Experts of a small language model: vocabulary 32768.
Below are experts of layer 3 (counted from 0) of a mixture-of-experts language model. Rows are named router (the router's row for the expert), gate (a neuron's input weights, with its number), up (a neuron's input weights, with its number) and show model dimensions 160-319. Each number is 128 + 32 x the weight over its row's rms, rounded and kept within 0 to 255. Numbers have three digits each.
After each expert's rows: a language model's description of what the expert responds to. This comes from a sample of Wikipedia text that the model never trained on.

# expert 11
router:173140125149140141102079165098145075152152139113141130124076141153187157152116117087171137083098096140082131067172109144148142174134117083112103177095102105103107138078134154174177068072176115103103102133155123177138105166129168128093073146083090194182216112171151139121115143157122071131185038125130101102102121165083120128171079132112099163103162183128098112100118164137169160120166097135147147156144157157128105108120149166185060090156154108122077143155131156189083114131149131
gate0:160091140137145125123090141120140163087146129111110088098128117147073133159112121111089114141115136089149100095163083103136072099152083147141058160125100104164088127057154128150141189175133149159130128148129110195125138137115149181026131161100118132196091109183075091145176150093134114123172133119117105169119109172129120095159096139125143149148188155114140064093110119121037123124138089087136098113103124146111148065152151147200098093145148097140106162085163170125140104164236164
up0:125179114109098124101127184169158114097163165128074157155154134109097138174167200126112118116139162102094110161100188145154101126085143049119104157153140142195073094114140185148101163162140122071125132158113166124139122130068095130173120150124112179128136178163165146114129141139140139184134141168125172160184088122189157136111198144102102105100153145120101150098119173129122207113093207143133130094084156177154131149111134135139146089151136124150145096241137110137087110123106051
gate1:118093088198065115088130118144144126171186079114159149134139123146114133060129114156114115057162168094099117114130081102184154125097070067101097163121079132114103131095127148138134171063146115081068132162107126196100145141129173127152114125124120124165143147103093114116109143108087111128139132159159133172128118138149168110162154175111151082084103136152169131137103117102097178097133188133128167143144168118109115113117078114178126145141148123127110107110105116192115119153150150
up1:147132083080128131133116110121109110126159123135107142178077120082162046175141120169152137146179124115119122141098102110145094069186185117167128105104190123123133124180087140111157151034126066122126131100137148115145125164134136042100122181078129159137191065152129156104123174189108169115086143129073148163128121075125103167102142153118169111183148177101180128199150126105113184155137142138145089182098107170142155132127116105117135169088136122108150155164087134106089139143097090
gate2:130233081112075084052122166146182119119110101175175124157173126141118115187145104106082122117086087139119145106144151099133165145128208122106112145124144109120154094192069118135089182087116094179095117096079076158163183073169107062119105123143126130106133121166074136133116130126126091114134159098095113139115092125088150131029121113175143119211103201146138111085132153088136091179125144097059135139177124126116065131141121116140084117117138170102128132160144135141171121066119081
up2:149049136083144106121137155138139089128127063136080109099185153124210125138160107171139139092091129183120145090123166112161090142128117159122091151132074145196157151191112117123108058170094105178138048111146094094078104105137072154152127111134115104182121093113139097149068125146139217146091139132121093121081117130144147092141129137148125176154161082122129101097111103077130141172140156097144064127122107126108129118138139177086164066123164123127143141096128114158065144118146107
gate3:120115128140119130169125125114187137077135119094129118161088140180109128102155105123094083102099125100153114105117182081093090162084111127154169104112071169105148101089164091146132110142134129148165105155109131088140162166143118028131125131150128170167182212068136110114124156148121133134109057147124110174137113102154140063077127200111138122129116047126126061188084107105123139191097077107085161193159078154116108102177110193129125143113101163168085169171156137119122062167122119
up3:058077130125149132191171138093132104083153094107118100133048170143130104094119175143127134094108107072084148140128104086120141143195043130121134081162133109125101107098114127102136107177158153133151082146154083095125125182153161153127095159155124149147171126131151099110179152165064156125104084149141079121150085126098128086153124170140175154106169115119136152153121139136131168184196084133124164131147160140101103093054106125106164192148094195153100169128186093107112130231063151
gate4:160128161136081112132134131131122139144086096112091072143132150127124088078186073140126126109084150096127109086130110162149146143090118154090129140105088138136154094142122162104162165147098144152108050150168087162174132186000133114069072128095140110153169122118153151108132164096143121071124124125144158095126182156093132136119117126148150151114138164203156203162158186106120060134200117180135106152137119104138098116141104159156152130137080154111076122134124120112174129164147088
up4:110148143120117135175162131163134156097230148186138166086144128170104161147137146088164167129093108167151117065064110093139161111177125118171164096172173138110158140134140125117044134085134110084116184083131133107072136152157125165129097179101104098117112128148102087131117150173105163157050195111151117144098125116128124139113121146141167104068097097111074164085167077092157115067126098098129155123110173065129146134103117048079154124106136114133182086189121138102132134099126107
gate5:147146188119117145155151175121048094166122139101170136116108118105171080125082135125165094133184162154127116122165135145090084113177143142152154149153067180189128163094127122154186112090153161122096121179126091084158135072090120134090161110111111143092116095087122101085105161096091155122114097141087075138123138132146123087106114109112099136140084125068148133163070126124174156126099185130126080154114108177121127057132081147144061093081122101115098119051149130201201080190090168
up5:123105146125193164147140139195125110156203167083110076116107156097121143138165146167125114141137129107168083092157106143137174148100121112121126057137125132165099138088136155109175126115158118179104127141076115151125124132221045122137135155145084169171111149073105106125132151116108154140122091146177117133139159109102120132123149133105110160143105034088135104119137165199120087081079091124102117196120140205114137132155076032077184120135104157150107115127105134125131167112223126
What it handles: Transitive verb stems. Verb or verb-stem pieces after to or a noun, often economic or action words: cost, pay, provide, tax, import, invite.

# expert 50
router:081085115107113190094100138144119092086110154086122165121078098129135113071104147154132119111153107169082161107143089125134072113122082075152163145112105096138158106173153114203195146120083134109059117125111093153123121145061162168102063087096130152139153133091140196116189124152045074051129130099109078148118143096104103107160139184100108132136168156104123116129162159143103160106110097147136126131187169156164158086117105120133067171138186129112136065161117205146123082162079129
gate0:096054194223111226169125132093188094087125165115131118088130133117114135100151098136122108123120151163123135155052123108162154055143119137159142161134123120142147152153195174139133114153187136132142113204197123082098175092157173139141146175083113132150153131152124179155190039146162115160101100121134133128073100132096098083126123100133111147124125185097101092152181057114118127143097126095137130149116146177151128094153137117143149142058161132146162137097135112130081108133138162
up0:117127107104117060146140111127129080171158035126152121210127089136132184132128098108091100123120100142058155160112086098103139137128128095100122118172102127058145157116133121147095126115146122054072117060099126174126146104133131108151143090145147177090159154147108086126092152138155187162102123173169177160142115136155136191155120166119140078130188156090126134116102114142182152151082142091112120103132141118126151199046118096158154067095158150156105161141118111097135118083110102
gate1:078154129112145125142123092112100119048137196098134161148083047181144139126191099128121100137092170125098058094109137120040133095110150127183144125139134116129168131150150080139111133154117138178117103169086127091118170159095173129131114099090150161086102141140191155115091087134160131147114122084099114068149103136123116174110123138117092101148104108076106140104148152119075134117081128160093097145171089138122150203117145150048119209123068140115122116092151146085145105145113131
up1:180154066172104130127125097160121167062129191179121172086138177109135166151129102134117107111152140154150134168095084162116152113121180156137219140079146146120140162152184119158140081114105103141027099151141167131103136125161161091086112195121129122199120113169108105111139164122167122099158106120103133151092102151130081098083079107036050133048090150144128092141165151177166110134118145081152119149073093178124152106177139087139125112161135173188121120143102106131096140090196127
gate2:152103158167142084147078070148163071189156037066109148156096112164161070123102081074161185097101108155150156152160102108094137170149135201112112152110134119075115117110167159169164147109158157122073163107096108183086133139127168111137136118098123161142123174167127150150153076095137162100160117194148076139106108164100120138156110110127140114114139127110159139067130070093140181110188121149104191132111087171109159092127135108118065148109208117044165172151086136089134153178109113
up2:138127107154141124094130142153140110107132124141107147139131081111091121103148156156133145137118112101087119151076124112160108171097127179124100150131149064199138086120190194138106123191139077184105126161067101173144144126050131040149106144105098154133055127121133092108169141103109183113136098162108149148170142171203093195124109174157122110177091079130161128126163094165122048173082173124156163085103112145115141129163122096145151169125139161154135115166101155161151127072142110
gate3:163169172155142105123118066066082104125188125172131151123105160133095158150139113173110131157124129137171121100149124131113111055121131135177142132149119117138143161137104117145208136163149149166130085146154158148111161103192135194172171122141084167169124120149154076157135095099088154178146141171102089158108118122141140135143122099126127120138156143112128170120131173143078135144122148118110170154145184170136045093102108161122126115106123122123119167175139115132159075157133131
up3:145135131091212082066096100091112089159149125087106137192097095086087107146095172163087128117116127130163159123139121132130115110144110139171108082111179108066113144157106142156171126149115134131132136111156178128094100138105126064093153123052135115137110166129172146163108161126104136097188103137131046068152154131112101129134135120135120144135164162145116124109123106086054077113099099152165077209142088208067137157099163085174073103153150144118118091098186124122100110074127124
gate4:070126160072148172143123148100111115170160144112181150119092107110115077122077188156124122103128077241135094105145128059140081122096101077176173082081121152167124075146144096139115193112101113179159148203111091107086147069110097154124059113166122120102116130156136127148196114136056131107131100143180102145122092094128114113173125190165135057138103106134130114158086158128129102138127048134118106133186131105095147154133115164101149149153163099162159111104132159175110106140139062
up4:165132131124098121103165101093122098154166151127157163131127087130158173167159159135100132153165170132130029118126101172105116188162175132120154154109131128174113145111123065108133152102122147186105157130113148121174118102156107119134122155133114114154140123096068141131123141109099157154158160124156152143111153129161156111135086190203140115083139089153156114153090127048117129124140083110152144210142123146159138149190077128146137114125160117142086164111082117120136116091175143
gate5:160100129094100104124136082138139184129126143109116145130061114135106087116153116145120130134115103152159120086098087144124122078116082124132132148105113095135129104146130096118149106070129109163091194127090117070124137121068189107128109150150126129101118131101134183137203194177100067121144146107103136090115142164068115137143156142177104204150102144121116142141148117099049119163116135122120087140138166107168223061098112126148082161132156041149129084119191190091149119137106153
up5:133098088117144147126199089136084152106118144130107142134064158141105100145133093148132068125175122162134119098181099074066052105108088115135134159131099083098127096138124119133108122098089092101118154157122116143120145170083121145124083141168181091075119140167143204108190136184076099132113114056099105137099144118136174118145148118106144118128118196162099120056144133107045085080100111158193120148151184106134138116121098108112055130044097117084093129100138152169112106163150107
What it handles: The in stock phrases. The word the after in, of, or as of in demographic and geography sections, such as "As of the census", "in the family".

# expert 27
router:129142107152136119125110099108125133063137102068146108065114074161113083181108114127138176111089129155108170060144099105139160111082134135133138180132109081131114098119178129133118148109096105143109198085144090165110097150114134193082128139104127169169164133179173099115101161084124140082166113111124090123112130106080033139138086113147071147155129122086157144134122110110159151063114132125158149196171144142155192097146166109147087153140236114100102128147114168099075118134160108
gate0:182141080127077140126084090120116139100190164077163088168075028104089101155146151190150122172128109124140106094120147145139098148096155149075108154122039145117161116157144168142125116145116115131109132123123113171144107119180195089110103151117082127122069117145111110103113176157161099161209127138093108173168159097144071115113156139075075131130102153102108162151152105111056139127153119191148153108192110119131103166165191164148126092151117199136195110095193098162162104167102163
up0:092125123153079136124125102155101098098124102197181132125134113080111149111110172141175094151113140185096172184172151115090158165145106133066085144130154173133085091136091158104116086136125114133125076169171102152124096067146127097151092122160133116120060191085172163150103113148110142155181116108116051118151077131144108130135124077125148075079192179059163122136131104094157110154095164120106146123138103117173134129105174178120157143104128160091183114134164125204111162136162143
gate1:102144115135090148121120121147136150147160137100122090127107083146074171117128149108104122138108111158067071129097152175097147148112126063047169113131135091161142211124110157116128123155131156176061151060083160111156116091133159128130128030121139138110100176094157181113112106144118147126117106087138161158171097121101137125101164100066141142117080130139099111104096156145210101132095179130121141150104125117154101119122158084128129129153097199144108100157150110201095090111142128
up1:165108150121127116123146127111137142160151144110139071109155174140145086145100117101147115135056149120105155102171094127150151153201097085131174132080181137130140107150102120118178104086170120135079110067139141172129129132134116185117112022095125108172106170159150114149182155140068136168165129118080117080161126131124125136137142122172163125176155073153132159138108145124148095181083124156175111086150137090129135163035104115086122131179119122102161109129075120210088139090187088
gate2:133122126131121176076120142110164166134126127107107153133132099107176143043127173151172143186108191098112150187130153123127098120150129167132162131169102110131133129069137106099122081153080115127093110127079154175165179116110142183134144141094110118037153082131062123164126093109178152093163165132117131104156148161145143092132146091146111181203142153120109183130187122110116164116107128119085191074126135160018118181115138116144124130098142143114121038122087081124152105060141204
up2:153118165140112181164117130142153108109147150116157119118105120150166122150156133107209139098071136147083123110184115195133192128102107091138123100081117117085091170129156126144113169162127153124111079142187142128165164172155132163154100121058113195128142085138077086120117082062128119143129055133102125120081122171075172138073154100128156120083109139172086157119135103164129090123147171089184165137121095131106086101051086097096117136140122158109120098088162131123116091064138153
gate3:157135084136142130084122146153103135126161131123139170130131068121132149046168196173074127109068198128117171138173094164128116106187156146161110159143147158131125119078078152135074131131083110145117153180140142141130146120072084145168119160074110135122157146169097061145127098099124158118136128114068127130087185145118096173135121149173155117121130146107136141140127140089171101087180124135132164163092046102114159168149053104155167180112191123115207082137131127066150131100110142
up3:136111113116132175125155138145142110124104071156163120179138112115145085078143142120146159110139132200173106160112190111159082178068113109156127118135040176106106172087088150127152103128137118083171097094060119176144120179187136090168140156201091140122136108143109124121170142087124064115058089153080124120150140138144101094134084119113200127141136109072142132120129118132126121107123165131155140086147118128103084128102177107111151127075145185158169137143133100160172111132128163
gate4:141116170115172068159103133165092109141135126114187125047123117137132125137132111147168128142118158130140153134116189134180195132163125120113156085105130123074119167126105094087157086126134102126208046128127096141145122114129111042140103115111159130075150129123152107109102213151172132118120169147137057104096129138138127058148120089181088153112193105076096092136156098084050110074114182128117144175152105227163068133104141106121171163108152154142132118170079137144123124072164147
up4:121160150137110114119148110105118167122144096125143134088072131156151149122096151126115154155108119098127110098135133108200201157118160109179100125108121122125153092094065135114240116104154085161188067124148097158113120094137051163124149167134149100193139153100182121131170109160108131091099231084144093120162137106101119134171184093162127183113202157099110130139126113121131086095104126152142081068182041203121084151141167115068158136106143157110153130144108108222095152178177127
gate5:067138192121208097149136179124129106114142124133074146111121101135124177111171151108130119106101127105130130140135153152150145105152114132131160137136176172113149096146144121174157111123119207135174129143142140161069180116082137087087115124150094126102206147125153118052053179114145121143155091193148099100141152217123167112117124092172109123162136142105089124146100133130122153148168104083103131104134074156139155112148107124137142092117115109150215128159130137101176087098144105
up5:102113149130170150099112135075104144114118118111078104133131140087108129093144168054168176164118163117198117127116101151136098130183159176119070079100146153114172089120119111075139119096104145149142128081128056077072061095112122101095174128113183099123185130183141112168115145150136116175165107147143111133167074154143184115173127142115116129101148117150156122104071104126107141145087153116086102166167140099078184154148118163084166083131112050158108123168153105169116162141160110
What it handles: The after prepositions. The word the right after prepositions like of, in, at, to, on, in running prose, e.g. at the University.

# expert 7
router:102116165128152190167100183118164129157148095066171112100117094118158099135111122143160166126107124157080174052144146112111176099127173127178117128114103111139125176095175113165136124077108147158115102109124129174173150130077127142132072113058105145120152067147181091146162146113095115141113001153133096126134145154116077058081094109201143131108105167126145111144149108081122146104142091175141167141164118141151121115157094109094060143126104149114121086136127148113035041104165183
gate0:149143058118138151162112075101102134122084171169122148034121156168113103134149124136064096097157162131111072063146082149063089093130097158172096134159105105098117147140145128131152096086108164141092152118159156077075141075145113129141094123075145127136118171118090138103162089135168088075152119133118128146118138099119096110133077125135044101180120126130106142082149124138138102096133087101167091163106117154153142177121118104177157132106124092178162118039098137097113157155155120
up0:116109168120129102180111172131143093125098068150161156130091110148195098150091115167149116095102197165141178195164109080128124173152096106081104104150101155139129121100090107121096159098158136116194126123121146136175109091153204109122147083144137097103133118135184103127120124102175132098088088192156094120182105158154148174110140133120119152131158152150124174170070102059094138089143094192124118127106111144096191105096115155113156160176110138117134138145099157135132123157168154
gate1:146151153192126195132146183139123126106067121129172113086063118153118113126091136084132125111141102167154146125181168098138144146110116077196146128085056141111052093126144116164126239133140100140105156115091110155152109123201109118151156154183087159150143183118098111106140120070144108034133089168082180117138120134163197147147057185137114133181143166123147045152138174081143095149078134086116162114169120144106126085146098112098110128088152175154059173146130196140077147107107096
up1:163098076087116105078099060129155144099142108127117146176164113132163124125231123163132064152127067088164153145148113094173197137076110157099081137156173111080161084096119158130149135086130105056128144125136151189131130095130124183146120054092187107095120183153123115110108160175104193177162091140122123163123119168153162141134081139182092150095186143166167173150116094128151166132152145132144136116128099121109078106096149176163143069147072081160203092114148126068119109120108104
gate2:106136110113134086138186147104190103160122107130116109121125108144144181073136102110149108083098173085095071126151110160184112123130143169165077111151121123075159157088111159115154103160094132143091184112154217171126120131084133162154122088094144115115122117138110083176095161081083070198082142152176125087159098099148085134160108147144084141150139125195102147138085071147216016172167100102136127140142102118154131128081089107123142091111157129101111068180118117136214157116126115
up2:104097110112092116110158165086141107143107102062142086155115137100109160138133146158107089128107161095117133122136045150125107120163131128108134101101120198138127120103151176144080094168080096112168091099120134102087121112105125073121099084097106110147128117136147136173115099155170130116117111094115158167132106136143178150145181163140113128132221116097063026144156127125213166133166132097120116148094129095182072129063093152069136106114196088090138104101108069084119086138122115
gate3:135141112195066127131113183114119145144170099119123128133099117119159138189071144141086068163090114083132150120210099154055116106105128181111107075078153105125158111178102155116156105115146118112103122151130081108081109133175158141127093077113065104085109142088090165197119173104125191166148087150181079100147175148116154117150154075164171136077137119092153149136083159135076123137116085146168121158145121119144092077133070108171147089147172144118142155137110173142101136143113075
up3:167112162126194128094113095119160106158116091156119116142166162060145095136136152098191119097083154140145172161099109115150130170137102116127106160169172153133084107072115171111140147115077114134162084152133111107176139088089131111175101073103173112115091139202112054136110148144145116128091133096108110159121083130175156136133091138171158163056154168146164156083190090105200164136151167124075147116104121136073137140124146142134086115140149126104115163129162065150153105058150166
gate4:107190058093167108143106154194100195109042068095149122101117158125106113075148103140167145176149171184070155094128099121141119132094120140189171133102089115102197125143103078132125134188084106066147099153126101130097113170113145128106157127100149123150125103177115133190117069164128151124136065123133184082098121124115080076146157155191143122073100073157101114108188133129092162110141036129116185135112121134147123083102157156102121128116152155108110166195141145105101095134111125
up4:137146178099073142150162128119129093147174108107148158186163084151095103138171124191107057129114111082138154169074150158194146158117124151101196114143188083186163149145140214148157097150153111133111123096085117156137076166125118157191079129113147170122169139127187079107115154080167212118146086122217107223120147106088108102060114133192179065135167145110113101168122109175144121104144188140119076101158117107123121142103127101115130117223135140110117124070066081112124087113183098
gate5:119150164154094195116097152100102057122164152100135161135076109138153124153133146077106138112093160168104131139115150193180127134153130079160081075097153137165100138106172161156108148136099099159063122169117081166124109190136122116135080117146148166150125134132097093114123185101145074118204101171131100166136139140148172099108145114104167097126114121097158058184192145073147086076100112091119200155162182145142147142139087134085104146101155104140073142181098145150145142212131067
up5:071096123079109064127108099120168127123102103121151114154152169094140154134119151189123093098087138082120220116159096120112117109062111178093165200149208077105162090171151127139160156140166158065116121081202127143124129094108138166077128127090148116117128141131132137109103133132115110106155138119159135103141081164082115136148110096150105135140120114182137161127172083166164201126159136131101083139153115159150149098123158217157139047221126083089143117163114105136071071046169111
What it handles: Commas and degree adverbs. Commas inside large numbers and after introductory phrases or years, plus degree words like very, too, so, rather.

# expert 59
router:133185212185122163092118155205117132112133180156170185139158143111126141109159152107134168087110123177097093087137143143119133151142136097085116127104148135129136134111138164150117104117120137127063119168075096120143155117128112093096126089110121180153120093102180145061159078102089105128144022158162129123114090184091115101112112176141128138120136157138115114110108098126154119148124118232114143134193218206192184130161085130137113138115159122108144114107106158189084096092135140
gate0:146123150168177111127150126113171117188100165113170137080119120111122156096098127132068088156124123157118115095128113165124121125129124091144134155085116118175104143113154159106151212134092181143101140160120176142142136099132129167171095073150135124142137135101079134153089167043106034095119163140124134107176128096141103123168157180122186111139088124186187154078131122081091065101136086172151095127097084136122109112113094121146115088108140087148134127115162090173132135124154163
up0:133149117172095122085075136131147139124145158142087075113157074138139147112084160122115133095089108156137081106168164141034138101153138111076026127135084136111114111092121148138134179131134161118081136127115142130128140180171072102169106146099137162112122093085048091104121136146105197209104128162105121193138109134137108128035118155158121101167155148105113059115110107106144136123127209208106142114130131074196103130114176187186167170106096137114162183085172117113180140141119132
gate1:066155170156188162151146189168120115149124141118100188118134091188132153114106101134120173138133116164177141056111144040105125186147178119184164135200121102145137164134151157126172118141134135182163158080088098114154110159044150142121090135159111157171116178131096091076161082116113122145163118149144109166078116146130101116126145122139135178095134182113131148107122068136129165092143153135108171148164140106100074082145131132122135141135135162160099101146119157084098086150157173
up1:111135132132109103178112084136116124111139132098128146088155097056109073157119178136149088154170151138126133182168170129084122132139108129121077090148130109167117071136155067126093107116089153071163104181181095154095075141072157124121091093127194104189163082130115206142116181134174145106117189091098116070151110142115160112134125081105143168111061113149091141129138134096114154093121174140173080107110075120084154170130165167057058153171168155146120155078090170137128108115112100
gate2:117122150116133127168147141085113105093169135132141128150137072106119191105153119160076132147117152122136096117148131133107035145065124129138140149132101140170152112137100098180145136115096178136133135125117171098090156130169118129115100169151085140101178119132163123115116168138168124141132152136106153158112113108144150138116136107196162112068115078170142123112163160114134102134165155086101086104179172156093082163123139118106102138146165171127167077109210128157191099099114119
up2:154126158070172104111113201124151083163134126085090112187132157178086128163073098123173037137095086141183150103159150149171164184088111128100127136115162107081072132211179153095118157135175179167106096198120076137118118159131121132074119141131154126126096079126078140114113103140141127163126113122130129067153126115121104145162086167131131098133151094147167136149150147138169157119108139194120143137151162143114173063062066113161133057088157120135158090143057058138160156097091142
gate3:094150139143146143169169096161125107137142165131119160120134127102130094133135094099096150118168085123153080103159130106149088150125123160095114133167085112134191172117149131161150115155145099120068114139101070110125137109094111084097140066161176136165127116092087200089111111099119088141151127136092138179165081155156162122098119121139105141131143146172139140084190088066113087152125177140168076134142150102107165175161128093093068139104097055142123147096183124116137122116173148
up3:072105153121067116118210160122080106083122091133136112161089107098106137152110168170157127122120131099146162147124156073102119113149129057216118166136062106117076134151061127098138154091190102161167167141139102123120118124155179166186135140152129103164198121200098106135180106143163136144127199118103096151114144054132116137122125125124157101160166167121138147152108171170063122127195081154170143147150082140131169082104102139119157148138152202138155203125085144161150108171135157
gate4:114118092153141118133209180121174094139118114161141080141123131133190150160151093180121100142137118129129091111106147130078167090120152142119099108140175133079099160103136134112122112110167181151143143159113181181122121129118129096197117177196111087178110166124127045099088186138099120180114128153149163137158184145103056107103145131039121096179116125126174092162170105113072143104119098060106119132135145163164131133137126140120167094074126120107101153185060084137143138130182113
up4:152172108165125125101088171124194135117156170165161138118137098195102140106152127229155151138132155174105108123089176147094190151182138101142130112186145162103111108098146189109122128113139130168133141115164149147169140108047090119133119098115151098108141096154130148117052165183085129135161051114123141152091142153177139076142140109159099159145157104104177142185154142072112151136170049093180127168120172110156183104129158124071144118157132115155146077128125124124122120081162139
gate5:086136125130124107082101136118113141124115133110151157124113130147089170135132152140135151117105126175158152128160101127113103130183163135154123082107081118183114078087110119120136144043099109118095090141129158135129109127155172075163129126182068134109105143155071115182126177173155110077144106139105129133069094129095147131142155114074155184075109110089118136186166117156173175170136114153132130132122036162098111142123084123112118132124135166138117132076132167158151137131113089
up5:128160163133123123061145141087102113112160110116059204146142066105104114108114144143166184148101138079175128108132175122080081157133115142124115045117128146129155079134103107125125109126132171139100131099121196169130091074182121123125146150123203114161208167092087121111136203115136089119149153141132161153105150135090173145163104159136163062160140076117114104150102105142109136117126125133133092141126134170118137119132085125155112140124103092101162101163182105164113140067095151
What it handles: Closing parentheses, articles. Closing parentheses after dates or acronyms, range dashes, and sentence-initial The, A, This, or the after an opening phrase.

# expert 62
router:167173099169134175154046164117124114122170146098106194121125143152120092161126128154116213086126138131119167094141141147078115131095110106100136126077084073133064136068176152184133130072102149122131105178078100127136211113081124235119100125166129203143104119108099105090148107076144092081121131138118150117112128137099070108113105104112126166152111161129109117153144133166132167101073149174150116139130108164139124129179137089155155162133163156115090058132108202188159101096147134
gate0:138131094079141116178186120151125082133083144147153164121119176165118097090197206103147136093107094072140131101186130156150099124098126061110099072088138100133102098148127170109081156153131084160105108183128058147124154103118132131125078122095177190179217147108154151086160139124124084202174153135091136096105132113113128190157105128180153089058107117164123150138143127093152110120145155152170155096168152134147084131119105112120146120128158173096124145179109145133114091098140152
up0:117089064164177094174132077104050111118086111165114140093046143117127109095139178156116137121112158084135164121198181117114150100080133150184103093115113104133142088148119109122142117169089140125088093147148085158131125104078151186150173131160090144098147104118150106148177133183156137096109115154088158066058165167164152095141189120175149141114085114131123174111110087128149139085087168149186120125138056120163125129141078088117146161129087155105170176130163170126167128141134140
gate1:098095164116163137143114144099064078157114150085151165108106124099144144145146147071157127127162164162095082143115072195103165151166085110082132127097066082078090150099133076123116120109183132117117087141106142117105141128117180127078129078114148122145113070108151119141143127155132076087123143133108125093117133141129169153146140166147214139178120212129109168116102083116070089095130157100158123137061168105176173152094143077148160084118128087174145119167139122154149112118192140
up1:120141103138153134153115043118068050192202155144113170169085099106146156183165153156107172118152157109136118112139112194094148080129186096146129070099124144069151108181131128110148149098171101125139137199185130115100123138200146145119095109165161104136131115115082156188091167176157074129135177117083102165134119132165140116174164173113189132135134175152126126168131189110114104111111140108114138106088083132079130155084103108093155115145119108128116076124112173211156131072155070
gate2:138145160154135085195115109181149119174145084129146123190097157190150158169129108121150159169152077116127147159103153127068144106091110070113139128091126150186161135144129062136125135115098102157116090125138154100148076158176143120152057176138093154145120126063197152132150127136095152144095168149154087101140111158110087125109159180091181143171143144100088069180130178137167115166117106163155119140161065153068120105128125092095123123098113190127131138164125168104126138102194178
up2:054102105086143127122127117087116086145123134046113145101096063117131102154122073156073049163058121197126080115145122102130090157112196145182132167142058120135080143134121119128137097100143110170124157118119144151151163135141086151117169099082141124081159160143074181085081112110158136132115064136167130109119165182143111127136125169120078130061140149119183119109109106135103092107075119160103127106112094132090134156170154171136121095125141165098189081125170114106084099159038156
gate3:221105091187096141142092171182106162183160090114173122128157057104092068075127113121130153103134174151119163133098144115109158116191111093135084069127094142077154117087144171121134164123114150079099073023069101132150108149145125159073141179144154153094161156107059103123133159122168180182139132158112140147128147132179122138153109094119188097089126136100113163158107156110148122123127136212118096142121133116138127116145060131149150100128160165106104134149091104153069090093085100
up3:105136086073118139105087164104158108129163190060130115187140110098107113158099147139109069138143091180154103133140137116086102082132137097149168137127138152079119097137114104131092129180093179158160178150062153150172181058083116140161137143110144100100106144194119104108159113108176115186079085100166153172073133144106126133107147102152085111141153129103103125121140150128150156157088172132122125122128108151083138176083143154100098115122144159219082183133120142115107142191075124
gate4:121126187124161111131072119137148153114161089167145141114106122143095094140098092129086102163146138089121093140206081168105117146088143092160081119110115165153222131141139106171113092162078130065145130144194137145119167084163128131100098137162095103134128102151067088116124108141174134152110083170124147174129153130134115130092147148152106119132090167132202145081151143097102112146151130091142074140058060124034144140094105138119113067114145113166125109168110161077147160137080161
up4:102120128096145121158099115132147134112092064121156123055090099171096112070102100110163138117131143144134116084138091050111100122077149153124074167103127104172172145139072172096130131156126098150148113149095166138163121093131130151083164119104110095153166113127156134132187133075176112133100141137107149089081111070136159160071106115189094142113193110134123161147123172129155108130124119145085101118156182084176126095124123120139112047089152117159099099168154082141175148098097121
gate5:109142117141155122141100154150164185134165158083142180087078096138155142153060117165116149098099114080117125121131157142043149188155159107142138115095187080144124106077190099145118149109087138175120124128095086141112137110107109131153123136145092174146113100130097080123137088098102146150137076134101137135085063131151170065079145040173100148112091107121186193098174121134142152130078165164095130082126095125162144127149124105092138126100112194163099105123097125166129133143066141
up5:149100140045135136094158160092149112168164147128093079129115120085099159192138110159128105144119136119110092112111137147096117108136137169121184118133163161105203129139084143122128099135186113123099154132184088084119124132146120129100168169102121132079136125101158172124143155124140097110120088152122138140126114139094138146094115185077102145107142085161086066055101164136171148100121131000115123123111181143116108139115088182100098131098129065137125199118162131090146161097177118
What it handles: Months and date words. Month names and time words like early, late, mid starting dates, and bare spaces in table cells, e.g. "August 6", "late 1941".